Experts of a small language model.
Experts: 8 picks a token, a shared expert of 64 neurons.
Below are experts of layer 5 (counted from 0) of a mixture-of-experts language model. Rows are named router (the router's row for the expert), gate (a neuron's input weights, with its number), up (a neuron's input weights, with its number), down (a neuron's output weights, with its number) and show model dimensions 0-127. Each number is 200 + 30 x the weight over its row's rms, rounded and kept within 0 to 999.
Before each expert's rows: "mostly gets" lists some tokens that are sent to it at least half of the time. This comes from a sample of Wikipedia text that the model never trained on.

# expert 67
mostly gets: " (", "(", " [", "In", " \"", " (\""
router,163,216,245,240,199,195,220,166,264,221,173,239,191,219,186,199,178,148,220,228,132,178,208,247,147,181,190,180,200,184,185,205,204,179,219,187,172,227,202,176,147,114,223,221,207,184,241,286,172,169,186,215,181,156,189,216,188,200,234,223,216,199,176,190,254,189,238,147,192,182,180,229,246,243,250,176,190,179,187,199,157,175,215,177,138,218,193,258,212,160,159,201,244,215,204,215,182,208,189,225,197,196,188,166,206,180,228,236,156,193,176,218,203,192,180,173,254,212,235,228,209,155,229,192,175,154,199,218
gate0,142,178,198,199,186,149,243,196,199,176,155,227,249,260,220,207,229,144,191,176,158,198,202,202,160,214,201,186,207,181,137,169,193,176,166,235,277,205,190,247,149,181,228,190,208,215,228,180,183,153,192,210,220,194,182,218,220,217,196,200,223,195,226,256,168,192,225,243,163,201,142,247,176,201,246,168,224,177,222,231,184,204,208,222,194,191,194,191,180,159,234,217,191,191,211,202,218,192,270,167,218,275,202,220,235,218,164,260,197,249,143,246,239,173,176,188,187,216,233,175,224,236,217,161,223,208,198,191
up0,196,232,201,228,168,155,186,245,210,242,219,164,225,176,178,183,200,226,218,199,177,204,206,227,255,187,191,185,193,207,215,177,184,208,206,201,211,174,174,197,218,234,239,204,210,181,175,211,209,225,157,179,259,167,222,203,268,204,198,213,205,268,232,149,234,157,182,202,200,268,192,187,164,199,170,196,220,223,243,202,225,272,220,273,251,215,201,251,193,150,222,222,169,213,192,190,183,230,183,186,208,201,190,221,258,218,183,163,164,145,194,241,192,249,178,212,148,182,229,115,247,190,191,185,197,256,215,192
down0,234,188,172,175,217,144,145,227,200,247,170,177,203,156,230,228,189,200,182,186,142,188,165,164,206,233,171,167,196,230,168,161,189,182,212,225,209,136,194,215,210,192,159,208,189,271,202,213,252,201,182,161,151,197,179,193,241,141,208,232,215,150,173,160,169,192,216,167,186,199,234,162,205,231,193,167,192,206,192,200,204,185,151,156,230,189,226,144,168,241,185,216,229,198,221,227,213,180,189,247,161,160,201,203,144,196,163,233,188,218,171,222,203,215,194,169,210,211,212,165,249,258,235,243,173,141,217,240
gate1,200,168,185,245,201,172,209,181,247,153,150,238,234,176,245,188,180,235,211,189,191,195,169,138,197,268,220,136,209,185,177,211,219,152,281,206,242,212,196,230,171,161,269,188,162,253,215,209,205,189,191,208,205,168,195,255,171,224,193,195,169,237,182,190,163,194,252,199,195,235,148,199,185,171,201,214,185,191,184,220,178,186,158,263,176,207,186,205,199,227,250,185,200,213,174,212,221,217,195,197,209,141,211,210,231,182,217,236,198,232,199,179,201,179,179,203,230,273,181,181,230,228,236,238,128,206,205,229
up1,205,224,225,218,220,188,189,232,205,161,229,213,216,171,201,160,197,209,164,205,223,211,257,183,207,198,185,221,238,212,260,210,178,166,161,245,145,198,170,156,153,167,213,177,209,167,211,215,139,173,148,217,225,210,203,235,157,181,221,139,147,203,176,213,167,214,157,185,238,207,208,180,195,175,207,191,232,167,188,219,258,230,174,169,244,191,104,235,218,208,168,237,212,221,193,227,183,175,192,242,160,211,229,174,207,168,167,197,184,208,194,266,209,191,196,242,200,197,199,146,183,188,156,241,173,203,202,273
down1,218,220,169,232,199,234,236,171,206,226,208,211,168,196,123,151,248,190,216,217,219,216,182,250,183,173,222,208,172,164,157,189,185,164,181,198,227,194,196,172,160,189,196,213,156,222,216,173,200,235,236,217,174,195,206,185,195,266,185,201,215,238,207,240,274,175,163,149,189,208,170,181,197,151,170,201,153,267,250,261,210,199,194,173,181,199,175,220,178,194,161,208,196,237,170,190,270,220,195,149,156,155,227,268,191,244,192,224,231,209,219,225,224,191,174,181,197,160,198,181,260,235,178,197,194,190,177,196
gate2,160,208,202,187,194,165,199,200,203,169,201,223,219,156,207,182,179,195,215,187,200,234,204,211,124,150,183,187,193,200,171,190,153,160,222,179,143,228,188,246,188,132,203,216,201,168,201,224,185,186,152,239,206,132,211,178,203,205,230,239,205,214,272,193,209,198,180,255,249,205,199,229,245,201,220,204,239,177,180,187,208,159,198,225,203,215,200,243,224,227,207,217,200,192,112,208,191,178,211,184,171,143,197,249,223,190,125,199,114,185,219,252,214,173,234,192,183,233,236,200,184,191,232,215,257,225,191,223
up2,159,225,229,268,195,185,183,185,201,172,191,224,235,245,190,195,273,227,180,171,225,243,139,193,237,198,160,219,191,194,195,151,239,228,152,168,194,209,231,156,182,194,220,194,247,248,225,179,201,190,190,229,217,223,209,213,134,219,212,220,232,152,184,190,182,252,207,186,229,224,240,151,270,187,235,165,202,189,190,196,253,178,214,221,193,220,219,218,240,186,171,254,209,169,219,217,226,190,191,217,124,189,242,213,123,179,189,215,198,165,147,202,171,179,190,208,174,223,186,240,192,155,189,176,193,201,220,196
down2,211,160,203,223,207,214,259,170,156,206,181,153,235,196,224,162,228,172,215,185,231,204,170,217,162,115,228,190,197,169,232,189,220,235,189,235,228,215,172,244,221,151,213,233,240,213,178,183,238,217,211,216,177,184,202,205,188,181,229,236,179,180,206,207,220,168,175,227,248,200,197,220,235,262,225,189,197,192,191,221,243,202,242,196,195,233,210,192,237,248,147,257,193,177,218,251,184,172,214,181,203,208,172,119,169,196,217,231,204,197,221,194,196,193,247,123,190,163,140,159,160,244,185,223,192,245,176,165
gate3,143,187,183,240,202,173,214,218,201,142,173,214,252,222,245,209,226,210,214,218,178,143,175,155,123,216,199,180,205,187,172,220,208,145,187,168,211,227,226,216,206,156,199,132,214,202,216,198,207,205,160,237,188,165,180,224,208,204,214,202,212,142,238,233,116,253,188,183,157,204,194,193,202,182,210,186,219,195,223,222,213,142,203,178,185,142,195,200,176,230,173,211,192,206,173,233,188,216,234,197,164,161,170,197,241,230,226,247,184,176,157,228,210,206,278,160,127,176,171,218,234,196,222,215,228,202,203,168
up3,199,170,261,192,167,204,239,211,181,229,163,245,145,204,227,197,248,192,193,189,161,226,140,179,202,164,242,187,154,247,172,213,205,237,194,238,248,228,185,181,209,191,223,129,179,179,177,199,213,206,205,198,174,215,219,202,164,181,195,231,210,193,210,208,153,188,145,223,163,186,155,184,138,227,196,183,199,193,203,213,235,185,179,200,244,197,146,218,143,240,189,180,116,170,232,169,244,207,186,183,214,210,146,192,254,184,173,175,208,170,195,250,211,228,170,178,221,183,218,209,172,191,216,188,173,267,220,151
down3,276,236,211,173,233,204,197,213,165,167,195,154,168,176,220,186,234,218,184,243,236,176,211,192,178,230,233,237,182,122,250,184,194,182,209,181,169,221,170,204,173,193,214,225,194,238,227,182,156,206,230,210,243,166,185,205,239,160,179,202,254,149,254,178,222,185,212,238,212,218,204,181,249,216,217,176,227,145,199,231,174,236,226,202,177,204,231,242,237,189,195,200,191,185,200,224,260,177,237,176,205,232,206,227,141,169,214,154,228,193,211,192,137,175,161,199,211,242,155,175,197,217,157,208,244,218,170,257
gate4,126,192,159,240,237,211,233,193,239,249,166,172,224,241,227,196,186,203,179,199,200,228,231,209,154,209,160,184,278,193,151,209,185,187,236,255,255,217,197,196,168,169,231,215,206,284,208,184,167,202,212,206,200,184,209,189,184,192,190,196,220,239,214,241,156,232,142,238,248,173,158,261,224,217,179,217,191,192,127,218,200,227,133,218,217,249,182,162,167,199,223,167,173,188,217,191,215,181,203,175,173,193,202,165,201,156,200,163,177,189,172,171,225,167,212,168,188,159,191,226,234,187,226,205,216,197,211,228
up4,184,224,255,249,185,192,207,248,194,156,176,204,249,199,196,212,177,246,179,187,207,213,202,155,195,235,226,225,132,205,225,216,275,186,252,132,249,134,226,259,224,237,213,235,215,207,196,224,185,206,191,184,193,187,200,182,234,180,164,179,165,187,192,179,161,212,236,220,246,190,170,218,200,190,180,196,176,153,276,176,228,210,212,262,233,183,213,229,203,188,90,211,232,181,201,199,202,215,185,213,213,180,181,212,190,174,194,225,228,214,209,178,185,239,166,160,225,165,178,192,255,211,201,185,219,193,188,186
down4,199,247,137,151,184,199,168,192,201,171,165,211,232,174,204,247,186,203,238,213,214,201,158,264,222,240,185,261,219,208,208,190,201,231,152,201,201,212,212,212,194,162,122,193,190,202,234,196,179,208,230,261,185,188,162,210,287,195,235,187,263,197,205,194,157,216,215,200,190,180,246,220,241,240,229,191,204,166,201,276,204,210,172,209,175,189,183,150,230,180,194,214,161,176,195,168,175,158,187,207,187,196,166,129,257,168,190,182,236,215,226,192,222,182,143,174,199,196,205,139,211,179,214,207,188,221,223,197

# expert 47
mostly gets: " \"", " un", " there", " '", " called", " ["
router,225,230,266,223,196,171,197,226,236,207,168,149,188,209,153,208,189,169,191,248,148,185,209,243,187,174,205,193,205,196,166,240,188,194,203,201,172,211,232,167,197,168,216,257,210,178,271,255,193,162,187,224,224,193,182,198,154,171,179,251,234,218,156,172,205,217,232,216,172,228,193,201,174,246,184,235,171,174,187,241,174,180,215,179,114,164,248,250,235,170,181,225,257,238,188,216,169,228,242,247,217,226,182,159,192,210,226,222,132,195,158,226,184,196,194,195,243,198,194,207,209,195,204,183,168,178,217,239
gate0,207,155,246,203,190,186,170,155,211,216,149,191,221,210,200,169,231,203,248,251,199,191,263,223,145,201,191,177,125,200,211,178,197,168,195,234,179,224,245,190,216,273,181,228,200,231,198,170,174,166,210,248,184,206,238,199,164,183,140,248,192,224,193,176,195,196,247,275,246,177,256,135,126,187,217,210,213,166,189,231,177,218,214,188,219,216,196,226,209,214,217,215,138,172,196,191,223,155,226,237,188,157,178,194,217,201,203,170,184,219,204,224,230,172,244,185,177,192,164,233,218,203,164,230,168,209,191,208
up0,232,147,246,195,168,205,205,170,188,162,177,203,204,166,222,164,272,208,221,261,165,242,197,193,167,202,171,189,228,211,246,227,216,169,202,196,150,174,247,183,198,242,248,158,183,163,198,201,206,212,199,152,161,186,216,238,257,173,195,233,173,231,205,142,202,219,241,243,231,169,218,195,154,232,190,210,195,195,174,138,193,230,199,190,209,195,182,213,229,237,213,165,226,181,257,216,181,237,166,208,153,231,178,161,236,184,214,152,149,207,251,196,201,130,198,246,227,201,185,187,244,173,200,221,219,219,193,184
down0,197,211,165,217,210,219,181,225,198,197,255,115,168,216,169,216,164,206,195,169,180,159,201,181,234,170,208,190,213,183,174,268,173,204,162,190,164,198,192,170,201,160,182,216,237,208,225,201,221,198,198,253,274,233,176,206,168,272,210,200,198,211,118,164,211,196,179,226,178,137,209,222,180,230,232,262,235,168,204,237,183,183,187,205,205,235,178,248,233,194,204,225,197,243,229,205,168,190,191,202,263,219,183,234,170,223,147,192,168,166,220,218,176,167,192,150,167,163,184,186,160,221,168,178,202,221,234,235
gate1,200,183,170,174,152,221,252,175,157,205,233,211,182,196,199,199,170,200,159,216,137,224,244,240,212,186,178,205,211,180,237,157,173,226,181,218,232,161,211,203,211,227,236,150,251,266,192,188,258,162,166,213,161,179,201,194,173,187,186,228,240,189,236,239,227,176,198,225,203,173,191,182,197,172,210,249,179,147,195,162,196,209,169,226,188,151,189,220,274,220,215,152,247,245,201,199,226,190,220,253,201,203,162,236,187,152,229,207,201,240,138,199,193,170,203,175,216,149,249,219,254,197,228,206,157,196,187,202
up1,123,203,186,214,214,208,236,174,224,217,171,135,238,180,246,182,234,214,198,189,198,121,160,193,197,217,198,191,154,199,197,210,180,218,197,200,249,173,186,138,202,221,181,252,151,206,141,204,201,207,211,156,286,227,210,219,204,193,171,205,189,204,240,183,189,198,222,176,155,195,229,190,179,182,177,216,232,214,169,175,171,201,192,177,275,158,186,179,195,208,190,228,221,183,300,198,184,251,187,245,185,163,191,201,189,199,179,208,160,159,210,218,191,204,254,179,186,179,173,195,163,179,163,147,196,201,235,177
down1,284,201,236,158,209,206,169,215,188,189,224,200,193,205,140,222,204,155,213,203,156,246,203,189,222,187,183,218,235,181,228,193,192,225,184,211,199,220,274,254,229,198,248,220,205,199,165,155,135,265,195,173,172,208,176,206,244,230,206,225,217,185,164,210,236,190,183,221,156,140,236,213,228,186,176,211,163,145,220,236,205,179,184,205,122,177,240,186,180,233,245,197,159,223,181,198,160,163,143,216,215,218,170,211,188,221,195,204,200,177,200,209,206,213,203,223,174,197,201,193,218,233,274,193,209,268,234,213
gate2,188,205,182,232,183,188,224,210,193,161,163,240,207,178,202,219,136,210,247,225,275,202,177,159,200,178,161,235,224,244,208,259,190,158,191,223,293,237,205,199,161,180,218,141,257,209,182,263,221,165,185,215,122,195,234,179,205,195,190,222,233,147,166,190,193,179,198,216,195,175,236,213,203,162,171,215,170,203,206,225,200,212,175,219,207,199,254,256,199,235,162,228,212,223,198,200,174,137,183,168,183,181,226,225,217,180,171,239,172,205,191,268,198,226,204,190,213,211,209,178,249,210,158,209,200,185,209,215
up2,242,171,182,178,222,180,236,200,173,243,176,222,214,186,214,204,151,200,151,180,159,157,216,196,176,242,199,235,163,229,264,222,141,221,196,241,174,211,189,200,203,177,197,235,182,183,235,205,133,249,160,207,246,145,200,194,243,206,186,182,169,221,194,152,161,186,228,244,191,179,179,174,180,199,183,252,203,203,209,202,164,230,220,218,231,153,233,121,231,204,169,221,224,166,244,215,193,201,198,197,184,169,203,230,188,217,256,242,229,171,195,229,138,169,214,175,151,233,212,214,259,206,211,160,199,193,179,239
down2,215,201,188,106,184,209,201,188,192,253,200,199,228,212,191,183,246,189,201,189,171,181,145,160,149,213,206,177,171,243,161,187,221,187,199,182,215,237,203,244,166,185,185,204,199,244,187,189,157,186,191,174,212,229,186,187,234,229,255,195,166,196,173,181,203,182,188,206,140,200,223,173,230,223,194,200,220,268,176,235,250,177,220,166,204,217,180,239,168,152,137,197,185,117,236,155,219,218,207,209,139,217,173,185,195,183,238,169,198,252,247,199,251,184,178,175,163,181,169,213,264,189,193,211,170,207,199,157
gate3,228,229,203,213,201,145,206,178,190,158,140,215,223,201,202,220,225,147,153,223,136,209,221,218,193,239,192,210,246,195,197,243,216,223,208,183,220,201,213,212,238,167,174,225,162,179,201,225,238,199,169,262,183,256,181,232,219,184,220,260,181,258,150,204,244,206,155,245,225,223,227,133,161,178,198,204,249,209,190,179,188,147,183,214,165,172,267,240,183,179,212,194,226,248,213,185,165,196,177,258,216,212,163,183,198,178,161,210,190,200,200,236,255,225,160,181,211,179,194,222,168,218,180,221,204,176,242,234
up3,201,263,207,209,198,183,228,190,186,133,195,237,222,252,220,257,215,221,193,197,252,249,233,166,179,204,195,175,278,183,235,259,197,204,196,167,213,230,211,249,210,171,189,191,213,225,179,186,202,234,248,145,231,215,244,120,200,167,178,205,209,182,199,238,195,223,214,152,186,251,209,231,149,224,220,245,205,192,234,203,178,171,225,207,195,172,168,213,225,251,249,226,142,155,231,204,159,200,232,206,175,200,207,154,189,224,214,197,198,177,238,195,199,161,174,146,215,192,133,201,187,179,198,201,224,197,197,207
down3,216,185,189,184,232,171,132,213,183,187,236,221,198,183,242,217,213,231,210,209,242,193,212,213,199,129,201,187,227,269,195,203,189,239,193,266,242,264,177,160,236,179,233,184,170,129,170,157,269,215,199,144,145,191,177,189,234,198,150,189,196,231,164,240,185,212,179,188,230,209,253,197,206,189,203,203,223,188,148,185,210,209,205,207,189,203,257,156,196,184,184,195,191,158,237,203,198,164,171,233,231,232,258,190,113,207,164,183,221,188,199,214,177,197,163,223,195,182,234,190,187,182,183,182,216,239,178,197
gate4,154,173,198,229,164,171,216,161,235,200,160,208,221,216,256,201,209,207,196,188,175,199,218,222,137,232,178,209,205,174,202,155,233,190,227,225,225,202,191,214,149,210,194,248,206,171,224,169,199,175,151,236,212,185,178,181,183,165,223,234,270,205,176,263,191,185,184,227,220,212,221,268,187,169,209,257,210,204,193,174,197,197,222,279,175,173,183,237,164,245,195,267,189,212,194,232,202,171,242,203,211,230,204,199,205,164,206,186,116,209,194,210,170,222,165,210,238,182,235,246,206,130,186,136,186,230,208,200
up4,194,205,184,233,238,196,188,180,185,246,213,223,176,236,159,197,226,187,161,121,187,188,280,226,237,172,181,229,215,228,196,171,218,206,215,146,180,211,212,203,223,241,175,217,181,233,248,201,190,239,211,220,191,153,264,181,234,180,250,186,206,246,203,206,256,182,246,238,185,247,210,172,248,256,264,178,227,199,190,210,181,159,210,217,174,166,182,170,226,192,188,203,206,183,213,157,180,214,226,194,165,191,196,210,167,205,230,178,141,171,196,189,211,203,215,162,171,218,214,137,159,162,190,261,234,165,161,199
down4,230,193,207,214,241,186,247,162,226,238,196,205,180,143,168,259,241,192,204,270,174,264,209,225,208,193,196,225,227,228,198,182,149,180,153,239,223,225,245,183,185,187,183,200,214,221,189,247,189,157,208,224,189,178,208,240,161,251,219,263,180,146,170,166,155,155,168,254,172,176,247,211,200,228,209,201,196,183,191,199,163,177,275,197,214,196,226,224,175,205,206,196,175,200,166,205,234,222,197,240,191,205,224,240,226,187,182,232,204,215,174,200,234,203,209,139,215,247,236,182,209,176,203,240,131,158,196,193

# expert 122
mostly gets: " conf", " read", " ext", " app", " medalist", " aff"
router,227,226,203,222,230,243,176,199,272,216,176,198,181,208,160,236,170,141,205,226,152,159,226,237,215,208,235,164,208,220,204,203,222,230,244,170,161,210,178,179,194,169,230,210,192,154,171,262,122,190,216,182,210,180,164,157,143,225,172,214,211,211,163,183,222,210,254,222,188,219,180,205,188,240,205,179,172,174,207,201,152,168,229,171,150,154,182,213,226,176,172,204,254,173,180,239,226,233,165,182,224,228,231,178,170,233,262,204,162,181,187,225,148,184,181,178,243,223,201,161,221,162,215,189,178,172,180,233
gate0,220,147,191,184,202,177,242,249,206,210,156,191,211,178,198,228,160,205,201,171,202,190,148,185,194,212,206,194,195,142,198,183,178,212,200,191,194,163,190,154,195,125,172,181,169,241,287,241,218,201,221,247,197,223,172,175,215,220,234,218,131,151,223,231,206,209,214,183,197,249,215,182,216,173,208,240,197,212,188,165,237,216,217,234,237,188,232,193,199,185,230,181,188,214,113,244,233,185,133,232,206,249,242,206,264,253,189,211,240,175,214,198,188,203,183,252,207,215,192,232,222,186,168,226,234,233,186,226
up0,195,166,210,168,209,217,177,166,194,204,223,198,207,242,154,209,143,205,253,159,187,139,206,170,218,155,186,190,235,187,178,202,241,271,191,246,208,176,257,206,205,214,188,145,218,214,201,198,223,180,201,194,236,162,206,192,215,139,178,204,196,249,263,213,150,145,194,210,193,212,164,136,243,224,198,190,227,219,231,248,187,211,235,179,142,168,256,219,186,165,226,220,196,214,260,225,189,205,178,179,199,205,183,186,197,211,198,168,208,260,209,211,240,219,180,225,194,210,183,153,257,239,201,204,205,157,154,159
down0,229,160,253,211,228,216,202,176,172,216,271,234,205,225,163,145,184,214,177,205,187,198,171,205,210,183,175,190,212,162,200,208,182,170,147,178,210,153,218,200,195,231,232,205,165,275,213,195,224,208,181,203,201,196,215,170,175,239,145,216,208,192,152,197,203,242,260,236,183,174,187,296,243,254,200,213,174,171,174,163,180,196,152,192,196,224,214,240,238,211,201,169,210,219,206,169,198,196,251,187,254,204,195,225,209,254,200,230,164,123,222,194,191,251,232,197,148,170,227,204,192,179,193,169,196,153,211,194
gate1,186,153,158,212,206,184,232,212,244,177,184,235,197,226,217,208,249,188,224,207,228,257,242,223,215,247,187,178,235,155,134,167,200,213,225,170,260,236,245,236,205,187,150,178,218,181,179,189,192,200,149,201,135,237,172,208,181,187,238,178,234,204,222,221,204,157,224,289,198,190,198,226,211,197,214,181,220,215,212,231,245,199,194,227,210,165,192,185,182,114,233,208,199,204,190,190,205,194,160,191,165,174,186,207,195,209,204,173,222,210,235,176,181,201,217,241,201,113,214,200,230,134,180,206,211,203,266,227
up1,152,194,199,227,160,157,208,237,139,196,235,250,187,242,164,229,165,197,190,182,221,198,172,240,127,180,204,163,214,180,163,220,165,161,161,168,208,210,201,156,178,182,185,194,243,200,170,178,183,178,279,192,200,208,235,207,214,189,165,207,176,201,202,218,224,242,189,199,242,209,179,171,178,201,202,203,208,186,215,216,169,236,227,196,254,183,188,229,183,214,172,250,186,170,136,201,229,134,166,242,215,174,286,183,234,182,203,200,127,207,199,173,248,237,206,166,162,210,218,251,174,220,221,204,212,215,217,189
down1,211,232,244,200,250,227,181,209,211,174,223,249,189,170,159,162,154,204,223,165,121,221,187,166,148,171,195,170,237,231,184,167,190,202,259,201,212,155,195,142,228,185,159,261,219,168,161,185,228,221,193,179,211,215,216,193,192,227,196,201,208,214,203,221,181,212,170,235,188,213,199,209,220,230,199,168,142,147,230,183,187,226,224,215,227,126,225,199,213,148,189,177,191,196,218,176,203,188,259,205,191,169,205,229,209,169,242,254,251,194,171,196,134,174,228,208,201,208,215,192,211,173,247,152,237,265,201,181
gate2,182,175,199,187,161,202,179,215,187,190,199,217,253,186,184,241,213,213,226,168,209,237,150,132,170,215,206,171,202,185,207,153,236,278,223,165,200,153,249,184,201,189,140,241,190,225,211,163,203,177,157,210,193,287,196,211,231,190,254,201,184,212,202,235,236,203,193,198,189,209,256,197,159,189,229,223,198,234,152,229,138,205,173,237,175,183,199,184,241,221,177,254,196,240,173,264,202,140,244,184,201,187,210,191,240,161,192,188,179,177,208,169,203,232,238,181,197,181,211,184,212,230,178,179,177,260,199,234
up2,164,196,208,176,147,235,124,180,166,198,171,191,224,232,177,249,194,221,246,213,176,197,180,215,183,208,198,156,206,182,189,276,198,214,203,191,210,223,190,183,229,169,191,224,203,184,185,176,150,216,226,210,167,248,199,170,250,242,226,226,206,178,203,208,276,198,221,174,162,213,232,141,193,168,198,238,215,172,207,202,229,190,219,216,184,210,188,186,179,181,193,195,165,226,212,213,189,172,168,167,185,160,176,282,212,91,255,211,216,211,180,194,204,193,240,163,208,195,161,157,225,176,195,127,226,193,210,168
down2,192,183,172,177,210,186,154,270,240,241,223,201,210,180,217,171,212,180,173,182,254,161,210,203,208,188,215,195,182,228,210,228,266,241,231,208,163,155,203,204,152,144,153,191,181,159,225,234,175,198,172,163,200,173,149,137,254,182,221,181,188,194,205,179,186,192,232,142,137,180,134,175,149,248,215,197,201,176,199,142,219,214,234,207,210,156,245,194,192,209,204,233,179,171,208,177,212,188,204,195,215,202,182,162,123,183,175,211,216,183,138,220,205,156,184,222,158,241,211,191,204,183,159,207,198,211,206,223
gate3,172,217,227,167,220,199,221,174,236,222,157,187,203,131,158,232,221,235,163,198,214,221,234,196,243,268,151,217,198,251,225,210,190,189,144,217,212,218,247,181,185,268,246,161,193,170,146,243,222,164,210,241,221,209,124,195,221,201,162,155,202,179,218,173,200,198,186,212,173,141,169,202,238,176,224,205,223,210,137,228,208,188,163,242,256,188,206,192,239,235,155,187,209,184,203,232,164,221,198,185,220,179,230,226,205,214,203,199,261,198,183,227,228,209,201,182,183,205,168,169,166,194,186,189,170,263,194,208
up3,197,211,232,188,204,182,193,205,207,183,153,171,258,174,203,184,190,218,174,216,212,180,257,235,248,222,158,204,248,160,202,223,199,195,197,179,258,269,168,182,182,257,251,219,255,227,281,240,197,226,173,171,195,202,239,255,206,154,271,184,220,188,208,198,196,249,213,203,181,180,178,203,177,248,193,224,189,148,219,271,192,211,167,155,219,213,185,192,212,174,177,223,244,219,162,231,200,186,170,215,178,177,236,187,221,203,177,208,161,213,163,208,211,150,176,178,191,256,178,211,207,179,136,203,193,184,199,215
down3,235,225,178,260,180,185,187,186,253,225,273,128,170,209,226,188,195,206,186,237,196,189,227,170,178,228,192,198,183,195,192,223,210,243,242,166,186,164,182,229,153,215,231,207,220,155,243,196,197,167,194,201,200,178,227,156,231,230,189,159,203,211,175,208,236,184,194,175,226,217,186,203,171,185,197,142,161,247,198,294,219,205,262,155,187,198,200,189,191,205,196,163,173,190,194,220,176,150,190,170,169,166,245,174,185,161,143,211,201,191,206,177,186,186,242,187,190,257,201,181,137,205,164,240,263,167,190,227
gate4,213,228,194,156,205,219,223,179,111,235,220,163,178,181,207,214,213,197,177,158,203,267,222,211,227,205,183,217,220,275,229,198,150,222,204,192,244,251,206,236,225,238,191,201,215,256,238,163,165,205,146,213,215,201,224,217,181,169,163,200,210,176,213,206,157,227,186,203,204,166,152,168,188,168,214,159,182,193,201,238,174,260,172,251,157,189,204,210,205,235,215,212,212,160,210,149,209,189,219,226,185,202,204,180,196,233,185,248,186,205,189,120,222,205,263,200,242,208,172,152,185,146,191,178,246,218,191,170
up4,220,234,268,204,130,181,220,213,145,157,222,141,212,173,179,195,195,209,159,219,221,165,191,195,267,185,164,205,160,181,209,201,206,244,202,254,189,175,238,188,180,209,226,200,191,203,206,183,139,213,174,201,215,176,171,218,253,233,216,186,215,242,277,183,141,148,202,226,143,195,246,227,206,183,185,186,208,172,223,185,162,209,173,236,169,193,209,193,223,202,191,255,192,236,157,186,200,180,225,230,207,224,205,178,264,176,149,194,212,224,152,176,277,220,207,157,189,210,201,216,218,186,188,167,214,173,212,186
down4,183,228,207,193,164,204,244,219,233,190,251,255,230,214,120,213,184,182,242,254,183,180,166,181,220,234,182,242,199,111,198,127,188,176,188,215,240,253,243,230,199,201,233,210,213,159,235,233,189,213,160,228,216,219,173,232,149,189,170,157,217,194,175,149,164,209,198,152,234,160,216,205,264,210,219,169,204,207,142,177,186,186,220,213,219,173,222,176,185,239,209,222,245,182,163,222,215,241,213,188,168,204,213,152,187,218,235,206,167,211,189,214,179,210,233,228,183,168,154,197,188,207,209,199,230,174,179,225